Weights of a small mixture-of-experts language model, trained from scratch on English Wikipedia: 8 picks a token.
Below are experts of layer 10 (counted from 0) of a mixture-of-experts language model. Rows are named router (the router's row for the expert), down (a neuron's output weights, with its number) and show model dimensions 192-223. Each number is 128 + 24 x the weight over its row's rms, rounded and kept within 0 to 255.
Before each expert's rows: a language model's description of what the expert responds to. This comes from a sample of Wikipedia text that the model never trained on.

# expert 2
What it handles: Objects after action verbs. Determiners, numerals and prepositions that open a noun phrase after verbs or commas in narrative, such as killed eight, sent some, with another.
router [101 136 121 111 120  99 132 118 130 164  98 108 150 137 134 199 128 136 143 144 104 127 121  92 149 121  92 128 141 106 129 132]
down0 [137 128 127 110  86 133 159 149 120 140 109 169 150 141 133 165 155 120 123  99 159 113 122 159 129  93 174 118 123 128 144 133]
down1 [130 158 152 160 118 125 125 122 112 123 131 120 115 123 140 113 130 134 126 123  92 150 136 158 123 107 109 101 130 114 137 129]
down2 [148 136 135 133  89 122 135 138 128 134 100 137 178  84 170 168  92 113 155 160 115 133 109  96 137 107 141 115  74 105 101 141]
down3 [153 125 140 155 144 144 166 121  70 176 113 143 123 142 170 143 156 150 197 140  90 133 110 101 124 113  90 132 128 140  97 131]
down4 [146 127 135  91 112 128 138 137 125 129 167 113 142 122  99 163 163 158 125 109  68 115 113 113  97 132 118 129 147 111 132 122]
down5 [126 110 158 146 149 137 127 102 116 116 181 132 124 118 148 177 123 131 119 117 150 110 129 118  90 130 122 128 178  91 105 138]
down6 [139  97 187 124 140 143 122 117 129  73 114 141 143 146 112 131 138 116 133 141 100 106  71 125 108 100 135  81 136 140 108 123]
down7 [146 146 189 141 126 123 111 129 130 130 104 165  79 111 155 108  83 113 138 162 127 147 119 102 109 142 116 141 154 117 119 127]
down8 [142 152  96 145 128 134 147  89 146 142 166 178 170 106  90 146 107 169 148 108 129  88 136 154 118 155  94 122 148 136 149  95]
down9 [138 104 144 147  97  94 100 139 153 112 128 121  80 118  59 145 128 117 128  80 128 112 162 105 115 165 149 120 122 125 123 133]
down10 [153 149  94 110 155 120 138 105 109 109 137  91 118 117 113 169 153 120 136 110 131  79  94 123 132 160 102 171 161  78  89 144]
down11 [ 94 125 140 114 116 168 154 153 103 134  85 134 152 122 103 130 114 149 180  82 122 117 135  90 128 127  94 149 132 116 115 122]
down12 [120 116 100 135 124  99 141  91 127 108 162 117  96 149 123 175 118 161 144 147 172 110 132 102 102 114 144  96 148 134 101 139]
down13 [124 124 126  61 128 108 158 113 161 129 134 127 160 116 109 100 168 141 138 135 129  87 126 138 106 142 133 111 137 141 162 106]
down14 [114 160 140 102 108 146 108 129 134 104 123  60 133 103 146  84 141  94 151 108 118 100  98  90  88 140 160 116 107  84 109 139]
down15 [124 120 129 124  82 129 120 112 115 128 134 105 149 125 121 169 127 155 121 118 116 120 120  91 160 140  82  88 134 109 110 111]
down16 [134 154 103 147 127 122 166 107 128 110  97 120 114 146 147 140 127 152 119 168  87 170  98 106  98 105 107 115 132 133 109 136]
down17 [139 100 138 170 151 146 154  82 101 104 160  99 141 133 158 103 130  76 121 120 145 132  94 112  79 129 117 116 141 117 101 115]
down18 [133  93 127 114 160  84 186 102 159 130 127 126 135  99 170 123 147 143 143 171 127 126 123 108 145  95 140 156 156 160 130  89]
down19 [132 125 102 127 101 122 143 132 130 153 119 114 107 115 108 132 165 153 134  87 150  82 140 154 148 170 149 112 168 118  99 136]
down20 [154  91 178 143 127 117 131 149 130 163 133 153 135 165 121 151  82 125  78 133 157 152 129 142 119 129 119 125 123 156  98 157]
down21 [141 100 106 148 116 134 139 118 167 134 154 132 104 137 128 113 101 132 125 134 136 111 134 136 179 146 137 155 152 150 105  66]
down22 [150 125 119 145 125  80 134 143 122 165  85 126 108 152 149 139 149 155 146 141 153 115 138  83 136 122 118 147 132 142 138 101]
down23 [128 138 162 109 152 129 124  80 153 130 122 151 119 132 160 140 102  97 118 139 149 122 121 124 138 147 131 140 152 126 153 133]
down24 [123 130 150  75 115 126 140 133 126 135  98 128 172 144 120 113 129  77 115 155 151 147  97 167 122 170 159 124 164 135 138 139]
down25 [100 110 158 137 100 171 144 112  96 152 139 121  93 119 127 108 110 198 133 129 119 162 148 103 152 157 146 109 112 137 134 118]
down26 [104  84 124 146 142 135 108  85  93 144  99 112  91 135 121 126 121 129  79 127 129 136 151 161 125 114 126 111 127 134 110  84]
down27 [100 157 184 149 121 146  72  97 120 106 126 123 157 104 167 130 100  86 134 138 167  89 120 129 136 106 135 134  88 178 126 110]
down28 [118 115  98 127 117 111 110 115 141 129 171 118 113 115 107 140 134 142 145 109 127 131 129 132 121 129 152 134  90 114 133 163]
down29 [142 129 154 143 109  59 160 109 109 142 131 126  73 162 110 124 163 141 123 116  79 162 182 146  98 158 151 131 120 158 159 134]
down30 [ 80 103 187 145 130 145 117 142 151  81  96 166 153 113 161 149  79 149 129 141 116 128 127 128 126 144 123 129  92 112 140 144]
down31 [168  95 102 106 121 136 114 128 108 103  85  90 129 143 137 145 106 107 138  88 115 125 126 131 122  97  96 159 135 100 142 133]
down32 [121  87 135 120  79 140 159 145 130 137 149 135 113 126 137 161 153 135 177 137  94 161 157  90  78 132 133 103 136 159 137 143]
down33 [120  91  78  70 134 139 135 123 114 134 117 126 120 125  87  88  98 113 123 141 151 180 146 138 124 109 144 111 103 177 117 137]
down34 [142 155 165 131 129 200 119  75 156 138 139 152  94  95 108  81 142 160 141 133 124 124 112 131 136 134 132 117 114 110 117 104]
down35 [147 124 149 142 149  96 126 149 143 147 121 104 121 113 125 135 153 123 124 115 127 112  86 148 138  60 102 136 128 153 126 158]
down36 [151 110 102 112  81 132 103 123 121 114 142 153 171 108 135 125 143 149 106 164 152 128 104 137 141 141 147 134 108 135 162 106]
down37 [142 136 113  97 130 111  98 125 152 112 148 171 111 104 144 157  99 140 113  67 155 124 105 120  95  90 132 121 110  83 125 151]
down38 [125 132 122 151 182 127 115 115 146  73 196 140 143 126 109 120 137 122 116 103 105 129 124 116 131 115 118 139 160 177 129 115]
down39 [190 170 122 138 140 144 105 120 138 118 117 179  95 131 123  75 128 111 120  94 104 130 108 169 129 145 140 104 146 104 152 122]
down40 [129 114 139 167 124 123 139 100 137 159 144 142 107 105 114  98 145  82  57 113 112 141 140 165 121 131 143 127 113 130 115  73]
down41 [126 130 136 119 120 139 129 116 154 145 128 111  92 102 109 141 116 153 181 100 150 157 163  83 109  98 105  98 136 113 130  95]
down42 [147 123 165 123 141 147 136 122 137 148 137 117 163 138 124 114 106  71  90 123 159  98 122 127  95 133 116 117 145 134 152  59]
down43 [105 104 100 138 135 117 154 128 121 103 101 134 126 138 128 136 111 156 177 124 113 125 141  92 123 120  99 119 119 126 120 169]
down44 [108 141 132 128 149 145 166 163 143 119 131  80 143  99 134 117 133 128 146 167 122 141 135 114 129 113 137 101 115 150 164 129]
down45 [133 129 112 130 116 111 143 137  91 147 102 121 149 130 152 123 141 171 114 127 161 117 118 126 138 148 129 139 109 149 100 121]
down46 [106 171 119 127 137 110 107 117 166 127 126 138 134 126 118 123 159 127 174 135 105 111 151 104 140 114 115 127 136 193 110 135]
down47 [149 114 163 129 135 122 177 154 116 135 122 106 126 121 148 155 133 114 139 154 112 130 106 135  89 142 153 119 120 143 119 152]

# expert 24
What it handles: Dates and sentence openers. Day and year numbers in dates, sentence-initial In or However, and words ending phrases, such as October 24, later.
router [120 175 146 148 129 128 121 130 142 145 115 149 140 107 136 138 124 125 142 101 145  95  73 123 131 133 114 130 142 120 157  81]
down0 [116 153 100 168 117 123 156 100 156 144 147 114 136 118 136 140 140 129  86 152  80 124 118 112  90 108 160 106 127 131 118  98]
down1 [149 137 115 172 121  61 175 150 136 163  82 128 135  83 105 136  72 125 170 175 146 140 124 131 134 165 104 123 132 116 137 143]
down2 [137 142  64 114  93 120 135 102 139 141 140  97 123  94 151 147 127 133 107 113 104  85 106 157  80 123  91 159 116  86 115  77]
down3 [119 129  86 122 140 141 151 106 129 143 122 158 108 124 153 164 103 142 148 158 151 111 115 110 165  78 133 140 125 100 128 121]
down4 [ 97 163 115 113 151 140 141  97 114 125 106  90 132  87 152 127 153 121  90 104 156 132 119 128  88 120 119 106 146 133 119  99]
down5 [153 107 129 149 140  86 120 116 188 121 134 120 126 190  97 135 146 157 122 121 117 125 102 126 150  83 144 155 134 107 135 142]
down6 [117 150 114 135 145 163 146  87 121 127 108 156 131 137 122 120 118 122 149 107 120 149 123 126 124  88 126 122 139 100 123 166]
down7 [ 91 112 118 109 139 134 167 163  89 175 143 143  65 133 106 100 121 132 116 128 117 173 123 123 109 124 124 105 178 112 147 156]
down8 [114 151 162 136 149 111  85 132 142 105 155  62  87 157 108 126 133 148 134 117 147 112 118 119 130 143 150  95 145 141  97 128]
down9 [142 124 100 139 162 111 156 144 136 152 103  99 123 127 114 106 117  94 106 160 173 101 114 156 103 139  99 137 150 114 132 172]
down10 [ 84 105 119 151 124  98  98 134 136 101 110 111 131 129 163 113  97 144 119 121 114 152 116 140 111 117 128 141 125 156 130 144]
down11 [140 115 131 168 171 108 131 142 124 133 123  77 104 130  79 134 122 116 119 149 127 102 137 107 142 124 145 150 142 117 103 127]
down12 [122 130 118 158 171 111 110 135  97  84 103  85 140 120 104 129 119 107 118 125 153 110 156 120  95 109 112 155 110  80 129 156]
down13 [145 144 128 118 135 128 106 131 135 106 121 131 129 120 144 111 149  85 116 145 100 105 131 132 134 143 144  98 129 138 122 140]
down14 [119 144  93 114 103 147 147 126 138 100 151 100 106 145 128 165 111 127 166 121 104  63 114 115 104 161 176 107 127 146 131 150]
down15 [162 162 103 122 131 139 138 122 147  82 135 141 104 137 110 137 133 161 132 122 127 170 115 139 141 114 114 134 124 160 185  98]
down16 [119  84 135 153 131 120 138 134 152  92 139 136  68 120 148 151 121 123  86 180 117 115 157 123 130 108 139 127 162 111 126 131]
down17 [127 108 122 153 126 163 137 112 131 131 130 100 108 156 144 117 150 121 111 107 130 144 133  93 102 140 115 121  98 124 108 153]
down18 [127 144 108 141 142 138  91 165 132 162 129 105 127 127 156  95 141 123  93 116 106 117 101 130 140 156  94 121 144 130 125 141]
down19 [139 109 106 141 131 128 125  84 139  82 154 136 124 106 173 106 149 126 134 119 134 143 132 120 155 145  91 120 139 103 153 158]
down20 [113 184 121 114  85 145  91 107 133 114 136 126  96 152 102 102 137 148 137 104 131 120 168 101 139 120 147 154  81  64  88 114]
down21 [115 141 146 159 134 129 182 113 123  90 124 131 119 143 118  77 124 111 131 121 135 136 125 107 125 119 115 125 155 118 112 118]
down22 [123 157 126 123 112 103 170 133 108 139 143  96 114 111 124 166  69 134 115  70 133  79 118 137 111 126 107 102 101  96 115 155]
down23 [128 101 127 118 152 137 131 134 137 115  90 121 127 171 109 113 140 143 111 132 156 105 103 143  99 165 149 113 127 107 137 161]
down24 [118 149 168 169 140 145 151 125 113  93 151 108 129 115 120 152 127 105  95 125 121  78 156 142 142 120 152 101 137 119 133 106]
down25 [132 111  70 160 164 111 156 104 120 119 130  89 137  89 102 153 120 123 128 119 110 123 145 132 155 128 124 137 128 121 104 120]
down26 [ 95 151 131 152 139 137 111  78 146 105 144 135 157 118 131 147 139 131 116 146 126 139 129 159 155  91 146 149 114  75 109 161]
down27 [134 113 142 113 135 120 142 167 104 128 119 120 111 111 111 160 140 111 146 127  86 143 118  99 123 116  98 120  95 131 125 144]
down28 [127 137 114  60 127  99 104 152 128 146 130 123 124 153 160 129 165 125 137 140 105 130 131 121 116 155 140 140 122 126 145 115]
down29 [129 124 105 144  99 135 168 140 160 115 108 192 143  91 170 160 112 119 187 132 107 122 109 100 190 100 121 136 145  86 134 116]
down30 [132  92 133 135  87 147 109 120 140 154 122 108  52 166 156 124 110 116 121 160 143 124  77 136  96 162 115 108 135 115 158 138]
down31 [132 158 155  96 153 153 134 112 135 141 122 130 129 146 151  75 155 115 112 127 151 102 109 138 188 119 134 115 135 108 125 130]
down32 [120 143 118 117 149 139 131 105 127  80 122  98 122 130 131  76 169 176 106 177 133 143 117 140 138 110 184 117 116 122  99 113]
down33 [110 123 157 152 147 106  89 132 131 136 102 153  97 138  93 148 152 117 116 148 164 111 164 124 173 130 116 124 144 120 165 103]
down34 [144 147 120 143 131 110 134 128 131 116 144 143 139 128 126 168 165 105 153 138 140 131 113 100  99  98 108 111 146 133 140 118]
down35 [145 123 113 152 134 128 116 154 120 191 104  96 174 120 112 134 177  81 168 184 137 117 122 130  96 128 133 128 138 152 129 121]
down36 [112 113 143 112 159 125  84 162 107 146 148 155 161 125 127 184 126 125 120 115 152  93 164 137 125 140 132 118 110  79 127 127]
down37 [131 107  94 131 100 135 153  87 124 135 110 184 136 124 150 139 100 143 126 134 136  95 115 113 174  84 154 110 140 121 150 119]
down38 [182 129 130 121 106 127 123 140 138 117  93  84  73 165 129 104 129 118 124 143 100 100 111 122  94 109 105 108  70 120 126 129]
down39 [135 125 146 104 112 135 139 121  93 145 126 131 159 116 106  86 122 143 111 125 110 141 139 104 122 154 126 112  83 144 125 153]
down40 [141 154 110 131 151 137 159  88 153 125  85 106 125 113 143 104 123 132 131 168 103 116 135 112 131 112 153 121 156 134  81 102]
down41 [152 108 103 111 182 161 134 110 148 144 102 146 146 112 165 140 139 148 136 132 144 131 150  93 157 135 146 120 108 161 113 144]
down42 [123 130 110 153 156 101 173 100 139 102 128 113 114 142 109 140  95 168 140 164  88 103 151 122 115 133 139 115 160 119 104 114]
down43 [118 167 122 120 127 126 113 134 131 134  79 132 150 133 104 111 136  81 123  91 136 106 157 134 116 166 157 153 106  93 114 126]
down44 [140 159 163 135 163 110 126 110 123 123 117 156 153 126 125 142 158 111 112 147 131 149 137 147 123 152 118 110  95  91 128 139]
down45 [136 136 122 107 139 109 126 143 131 115  86 103 133 179 144 120 121 109 135 111 129 116 147 121  89  91 135 163 158 111 122 136]
down46 [119 146  98  98 115 121 105 124 175 110 125 149 159 110 148 121 143 149 168 179 149 132 127 126 112  97 133 136 168  82 171 100]
down47 [124 144  57 156 176 114 176 134 105 119 122 108  94 161 110 124 131 107 117 104 101 131 153 121 120 123 119 132 152 131 162 109]

# expert 44
What it handles: Word-internal fragments. Digits and pieces completing a word before hyphens or dashes, as in birth-death years (1838–1913), slow-killing, three-fifths, westward; also table pipes.
router [101 110  69 153 114 163 169 179 167 149 120 114 158 131 139 125 143 169 152 138 142 153  75 139 103 146 106 131 133 125 129 127]
down0 [152 137 108 105 139  86 166 116  87 153 178 114  88 139 129 132 177 111  99 138 170  94 108 152 102 150  93  74 120 147 122 124]
down1 [137 119 116 132 102 111 140 131 158 155  97 100 101 147 121  95 128  85  99 114 132 118 109 101 142 121 128 130 121  99 135 165]
down2 [137 101 135 133  99 163 130 110 147 139 179 112 161 150 117 161 115 135 152 138 116 115 127  66 120 106 127 154  93 101 143 157]
down3 [151 197 100 110 127 143 125 101 104 116 132  88 132 181 141 152 146 144 118 144 112 137 115 153 108 133 113  90 183 134 132 120]
down4 [130  92 122 114 107 121 127 146 121 126  63 129 104 135 147 148 110 122 128 125 152 139 154  82 170 169  97 121 134 122 144 145]
down5 [165 128 140 129 121 101 158 119 117 115 136 125 110 137 124 127 144 133 142 114 104 122  83  92 128 142 118 140 130 104 121 128]
down6 [161 115 102 132 113 131 122 142  71 131 154 161 129 158 114 144 150 157 149 103 156  99 131 130 144 133 157 106 126 154 141 109]
down7 [ 85 135  84 119 160 102 155 158 143 154 208 118 129  98 130 136 186 106 122 189 143 168 144 121 153 173  97 115 138 127 141 153]
down8 [133 124 125 131 129 129 139 111 195 112 126 105 172 183 133 105 126 143  85 131 142 152 117  91 118 163 130 165 120 137 116 169]
down9 [122 131 129  95 122 109 120  88 110 136 160 152 105 123 100 120 112 159 110 154 190 118 134  94 132  56  93 150 122 124 110  71]
down10 [116 116 131  70  85 135 125 113 136 153 115 119 146 125 126 104 153 136  98 170 142 138  87 145 128 123  99 126 113 108 134 153]
down11 [135 118 137 132 112 128 153 142 107  74 123 149 115 141 153  99 122 113 154 108  84 119 128 147 150 116  93 139 125 161 111 142]
down12 [130 110 144 104 157  94  85 112 159 132  98 122 151 164  93 126 149 160 145 157 118 143 184 142 125 122 115 113 103 151 116 131]
down13 [148  75  62 141 116 111 164 131 173  98 123  84 132 161 149 133 124 147  94 117 135 141  86 133 150 123 171 136  86 104  98 118]
down14 [ 65  67  95 145  81 123 137 117 113 131 101 164 137 127 165 104  99 131 123 129 142 151  90  81 147 115 113 111 133 132  89 116]
down15 [122 176 151  82 109 114 146 110 110 114 122 153  99 159 133 132 117 126 136 136 132 105  84 116 165  88 128 102 115  52 122  46]
down16 [103 124 118 135  92 122 159 124 120 204 140 131 121 133 129 114 122  97 132 140 129 106 107 141 127 107 139 141 115 173  97 104]
down17 [112 111 126 144 107 150 173 118 164 139 143 105 146 144  97 162 122  79 122  92 118 113  98 166 107  91 106 130 121 123 168 162]
down18 [139  96 163  81 141 112 173 142 122  76 124 139 108 150 145 120 160 135 111 113 115 129 126 118 116 150 135 106 130 125 122 116]
down19 [ 82 134 148 141 109 130 147  86 107 100 167 130 176  84  96 102 127 123 125 103 122 127 150  97 141 136 104 114 109 102 152 139]
down20 [110 134  97 107 145 144 157 148 121 149 131 144 135 143 160 117  91 142  86  95 132 115 113 123 158 106 143 145 126 182 105 156]
down21 [158 110  69 127  56 107 151 143 131 120 136 166 154 146 146 151 144  98 109 119  96 131 128 157  96 136 150  94  97 143 151 120]
down22 [104 146 101  97  66  82 120 116 114 136 158 107 156 115  74 143 124 110  80 140 115 132 142 144 110 115 126 107  86 131 139  93]
down23 [109  88  71 125 115  81 164 137 133 132 170 103 128 155 122 158 110  88 123 107 131 133 150 124 120 108 110 142 130 127 140 113]
down24 [103 109 190 130  83 120 108 138 141 130 124 112 147 143 107 102 110 132 112 118 157 143 131 120  97 161 132 123  82 142  95 128]
down25 [124  93  91 125 167 106 114 128 133  74 127 129 172 117 173 137 131  99 104 141  99 126 115 141 107 151  99 150 146 150 106  75]
down26 [192 115 156 142 207 112  96 139 146 153 145 129 100 169  86 130 102 175 161 162  89 126 177 117 146 147 128 133 146 166 124  87]
down27 [149 109 135 156 138  96 126 169 133 131 143  90 137 127 113 101 128  82 122 156 119 120 130 101 107 132 119 138  88 109 146  88]
down28 [104 175 140 112  88 130 152 119 108 109 140 127 119 154  76  97  89 158 122 114 167 146  88 137  96 125 102 122 126 110 120 138]
down29 [155 114 148 109 125 168 161 148 108 116 120 129 162 155 149 166 130 130 121 103 113 146 129 120 138 143  78 103 146 120 104 138]
down30 [101 180 121 128 139 132  96 171 153 153 143 146 138  88 124  84 122 152 114  93 140 120 110 144 132 170 119 145 120 100 196 121]
down31 [163 121 118 113 164 129 116 129  99 131 126 100 110 150  98 110 138  86 132  89 142 144 128 123  97 128 121  87  98 178 132 121]
down32 [119 120  90 107 102 105 140  86 133 131 125 111 154 136 138 134 144 146 104 155 136 132 146 162 125 102 110 116 160 136 111 144]
down33 [174 118  80  93 119 131 163 150 133 116 122  97 123 155 107  86 129 146 125  93 146 171 135 124 133 136 135 134 129 115 139 163]
down34 [161 136 144 110 115 100 135 123  96 119 112 100 109 134 125 135 141 126 163 144 131 109  82 112 173 102  93 108 156 149 116  69]
down35 [108 159 171 123 117 159 177 139 130 103 116 137 118 162 128 135 111 166 146  90 140 150  97 111 122 114 118 180 131 168  96 152]
down36 [151 127 128 144 126 118 111 143 133 147 170 130 121 118 104 144 126 136 108 144 123  79 137  58 105 144 136 109 144 148 126 129]
down37 [123 114 150 142 113 102 140 135 116 140 162 120 121  95  84 145 147 138 144 124 129 158 146 122 117 115 118 100 183  94 162  97]
down38 [118 170 150 144 159 153  99 131 101 150 126 122 175 149  95 111 141 130 123 141 102 130 108 140 132 141 145 118 165 118 124 137]
down39 [128 113 122 116 159 104 124 142 142  55 116  93 130 110 133  91 103 170 160 104 132 108 129 128 129 130 125 140 112 131 148 131]
down40 [115 110 168 134 120 141 174 108 143 120  94 133 143 130 142 120 148 131 103 146 100 103 120 139 131 140 120 173 132 128  86 155]
down41 [117 122 113 139 112  85 113 135  89 117 114 143 130 121 132 123 143 109 167 126 133  91 104  96 127 154 131 137  99 153 125 149]
down42 [113 120 134 155 129 130 144 119  87 110 150 135 108 148 121 139  84 161 128 133  92 141 112 116 141 159 135 108 154 126 130 115]
down43 [130 131 149  75 126 107 110 151 114 109  90 111 104  75 120 100 115 133 122 126 129 163 100 113 160 127 132  95 110 104 143 150]
down44 [140 138 125 123  96 153 137 132  99 130 151 138 160 138 162 131 144 182 162 139 125 139 104 108 169 140 147 108 134 186 166  86]
down45 [141 123 130 137 154 105 132 159 133 111 142 143 110 171 101 120 154  92 128 141 124 101 132 145 126 117 120 150 121 119 135 177]
down46 [134 126 169 107 123 129 132 131 132 120 121 140 112 112 108 167 102  93 145 111 141 116 114 159 118 158 131 117 145 112 151 116]
down47 [164 104 127 109 112  96 128 115 153  98 137 106 107 151  89 101 141 124 149 152 125 138 195 133 182 156 123 150 162  89 146  88]

# expert 62
What it handles: Pronoun subjects before verbs. Pronoun or noun subjects right before was, is or has, such as It, This, She, who, that; also table divider rows.
router [157 124 105  94 159 123 129 136 146 110 129 134 107 130 126 133 192  86 138 147  99 109 165  87  89 132 121 115 125 132 119 116]
down0 [163 151 128 110 142  59 135 139 125 158 171 118 106 134 138 128 157 126 100 122 117 151 128 115 158 118 130 148 120 145 130 143]
down1 [136 103 136 135 165  80 124 190 158  55 115 138 116 144 169 115 127 181 142 111  66 143 137 125 196 141 128 167 106 140 160 110]
down2 [ 94 124 130 177 109 135  98  97  91 123 127 146 164 118 134 140 126 125 122  92 152 187 139 147 176 122 120 126 119  96  81 119]
down3 [ 83  87 108 139 119 142 119 140  97  93 140 110 130 146 133 143 158 130 149 124 105  86  95 152 110  79 166 127 136 138 117 112]
down4 [138 146 124 102 113 157 112 130 109  99 133 133  94 140 132 121 111 139 114 161 172 125 139 187 120 104 161 101 109  94 138 109]
down5 [126 164 108 127  98 123 129 109 121 132 133 136 136 167 181 174 100 129 125 156 108 157 123 108  77 121 115 137 174 100 156 128]
down6 [143 149 108  72 108 120 174 144 110 128 107  88 160 119  97 126 126  56 154 145 159 121 122 159 135 122 120 118 109 100 162 126]
down7 [127 139 118 157 124 130 147 144  89 135 104 140 144 145 101  96 126 116 143 126 160  98 128 163 207 139 126 125 151 122 129 155]
down8 [135 182 139 118  92 127 160 143 119 147 150 144 123  84 154 149 129  68 135  84 119 159 123 107 120 134 121 146 138 137 155 125]
down9 [156 124 152 120 104 100 117 130 105 136 125 123 145 153 129 112 116  99 118 114  96 134 115  99 157 131 123  92 105 167 172 177]
down10 [180 112 123 115  97  79 143 145 106 118 160  81 151 128  94 109 138 129 159  99 157 120 124 119 101 151 142 115 102 114 138 119]
down11 [117 142 118 168 140 179 112 122 148 157 158 134 134 153 122  93 132  97 102 106 111 178 105 156 152 127 148 166 115 136 107  96]
down12 [130  99  98 123  75  92 108 138 173 172 148 134 106 106 122 149 101 100 160 111  93 118 110 112  93 105 146 216 166  69 123 107]
down13 [118 130 143 165 113 138 113 112  96 105 167 148 163 170 177 132  85 111 108 132 162 117 164 190 153 113 162  96 127 153 111 176]
down14 [133 157 119 136 144 126 143  94 152 107 163 131 112 135 151 117 133 118 142 113  67 106 114 147  96 120 151 156 152 139 129 134]
down15 [142 130 132 135 157 126 176 125 130 144 139 169 154 124 168  72 156 120 145 112  99  85 126 164 138 131 108  86 120 131 163 127]
down16 [ 96 103 124 122 108 126 135 125 130 128 139 105 145 117 118 167 167 121 113  79 112 120  69 127 136 146 120 157 135 111 139 105]
down17 [100 123 108 120 102 143 182 162 160 163  81 113 150 138 130 115 119 101 118 187 132 153 142 113  88 133 164 107 102 116 166 128]
down18 [141  94  98 143 174 100 153  84 125  97 126  98 125 144  77 147 133 116  94 157 140 101 133 114 127 116  91 137 125 131 140 128]
down19 [125 125  97 161 132  81 148  93 108 173 165 118 128 140 101 158  99  77 161 155 138 127 115 164 122  85 115 129 140 113 142 154]
down20 [152 126 100 108 130 123 131 143 130 114 124 111 105 117  61 141 133 135 151 132 121 128 125 114  67 115 109 125 131  95 172 195]
down21 [138 116 130 117 107  97 143 122  90 153 136  87  98 117 159 118 136 145 116 154 124 124 103 185 159 139 133 137  84 183 113 143]
down22 [119 126  95 124 149 141 133 113 118 175 145 137 117 156 173 149 134 147 179 119 138 143 142  95 108 120 145 103 136 111 128 153]
down23 [114 151 120 131 165 139 136 125  54 161 126 123 111 137 152 120 134  99 137 138 124  85 138 135 175 137 167 171 103 131 137 129]
down24 [152 123 141  99 172 110 136 145 125 109 127 119 144 126 118 105 125 122 119 122 150  84 133 129 149 151 125 116  91 130 132 118]
down25 [116 140 101  86 154  93 125 121 116 122 110  91 128 153 103 135 100 173 110 163 126 151  96 154  90 136 122 130 161  80 172 115]
down26 [110 148 111 100 163 127  89 156 125 120 114 121  96 131 131 134 150 139  78 132 165 110 116 114 123 122 141 122 116 169 101 100]
down27 [140 166 101 116 137 123 118 148 120 122 144 127 117 146 134 144 134 118 162 126 119 139 119 132 101 144 114 144 101 160 135  83]
down28 [119 116  96 125 126  77 141 121 122 118 140 137 127 124 113 137 119 141 152 109 127 116  94 112 116 130 115  86 141 143 144 173]
down29 [ 90 120 119 123 143 128 115 127 142 122 140 127 142 174 124 145 133 119 115 130 127  97 128 139 121  81 132 118 150 102  90 127]
down30 [114 135 107 132 151 181 112 115 172 133 139 144 156 112 124 120 120 115  92 133 166 132 142 113 134 131 141 146 159 101 108  92]
down31 [ 84 140 136 135 106 147 131 154 142 136 107  95 116 136 124 154 124 107 133 132 139 131  87  89 108 132 170  80 136  90 111 164]
down32 [119 123 147 127 139 162 169 192  76 128 120 134 123 120 101 148 153  96 132  91 126  99 110 147 106 147 139  91  96  99 108 122]
down33 [113 109 109  99 101 151 118 158 125 138 187 136 121 127 131 139 150 145 165 159  88 104 124 115  81 128 129 157 117 125 140  98]
down34 [109 125 115 152 128 120 102 156 133 101 122 142 102 163 140 124 156 118 107 135 133 144 124 148 144 127 145 143  95 114 131 116]
down35 [110 158 122 102 109 117 134 133 110 113 138 173 141 160 109 137 117 121 151 149 104 111  79 173 138 122 130 139 140 103 142 107]
down36 [109 147  87 121 126 177 158 145  89 123 114  95 154 143  99 138 114 113 117 173  85 109  64 126 124 139 118 129 110 144 183 154]
down37 [109 108 143 137 161 131 116 165 124 129 104 172 123 127 128  88  97 105 118 146 162  81 124 131 144 120  97 169 138 133 146 141]
down38 [149 124 122 125 166 114 146 181 132 116 148 123 132 139  98 149 112 158  91 112 159 125 116 162 134 123 152 136 125 159 109 146]
down39 [110 150 129 150 119 140 132 131 108 166  85 120 139 132  86  88 165 161 117 116 156 149 137 150 164 129 137 120 138 135 149 118]
down40 [110 187 107 183 142 115 120 154  82 103 127 106 155 150 149 132 161 117 104  94  97 116 179 112  98  80 135 178 115 126 110 132]
down41 [150 128  97 121 117 125 144 155  89 100 129 131 121 110 144  92 143 138 119 148 102 117 110 147 116 172 155 117  94 151 144 142]
down42 [ 95 139 113 157 111 159 122 138 117 157 104 166 141 106 137 163 111 160 114 108 166 179 130 113 134 120 146 144 135 113  73 121]
down43 [130 139  99  99 109 126 125 122 100 130  83 175 145 143 133 160 155 137 114 133 134 128 132 133 145 127 123 139  96 131 120  93]
down44 [ 92 178 176 126 153  93  96 118 120 113 118 195  95 124 146 105 114 153 132 129 144 162 110 143 126 117 126 121 111 104 124 127]
down45 [137 157 140 105 132 146 121 105  90 137 164 171 135 105 171 127 168 145 126 105 111 133  72 103 156 145 125 100 157  99 149 146]
down46 [115 118 110 120 137 110 124 150 141 105 165 122 110 120 113 126 153  77 129  47 113 115 115 148 164 131 128 155  94 151 125  98]
down47 [159 159 110 156 123 141 144 160 145 112 120 133 113 104 124 136 129 113 107 132 167 138  64 125  80 108 144 101 128 157 130 111]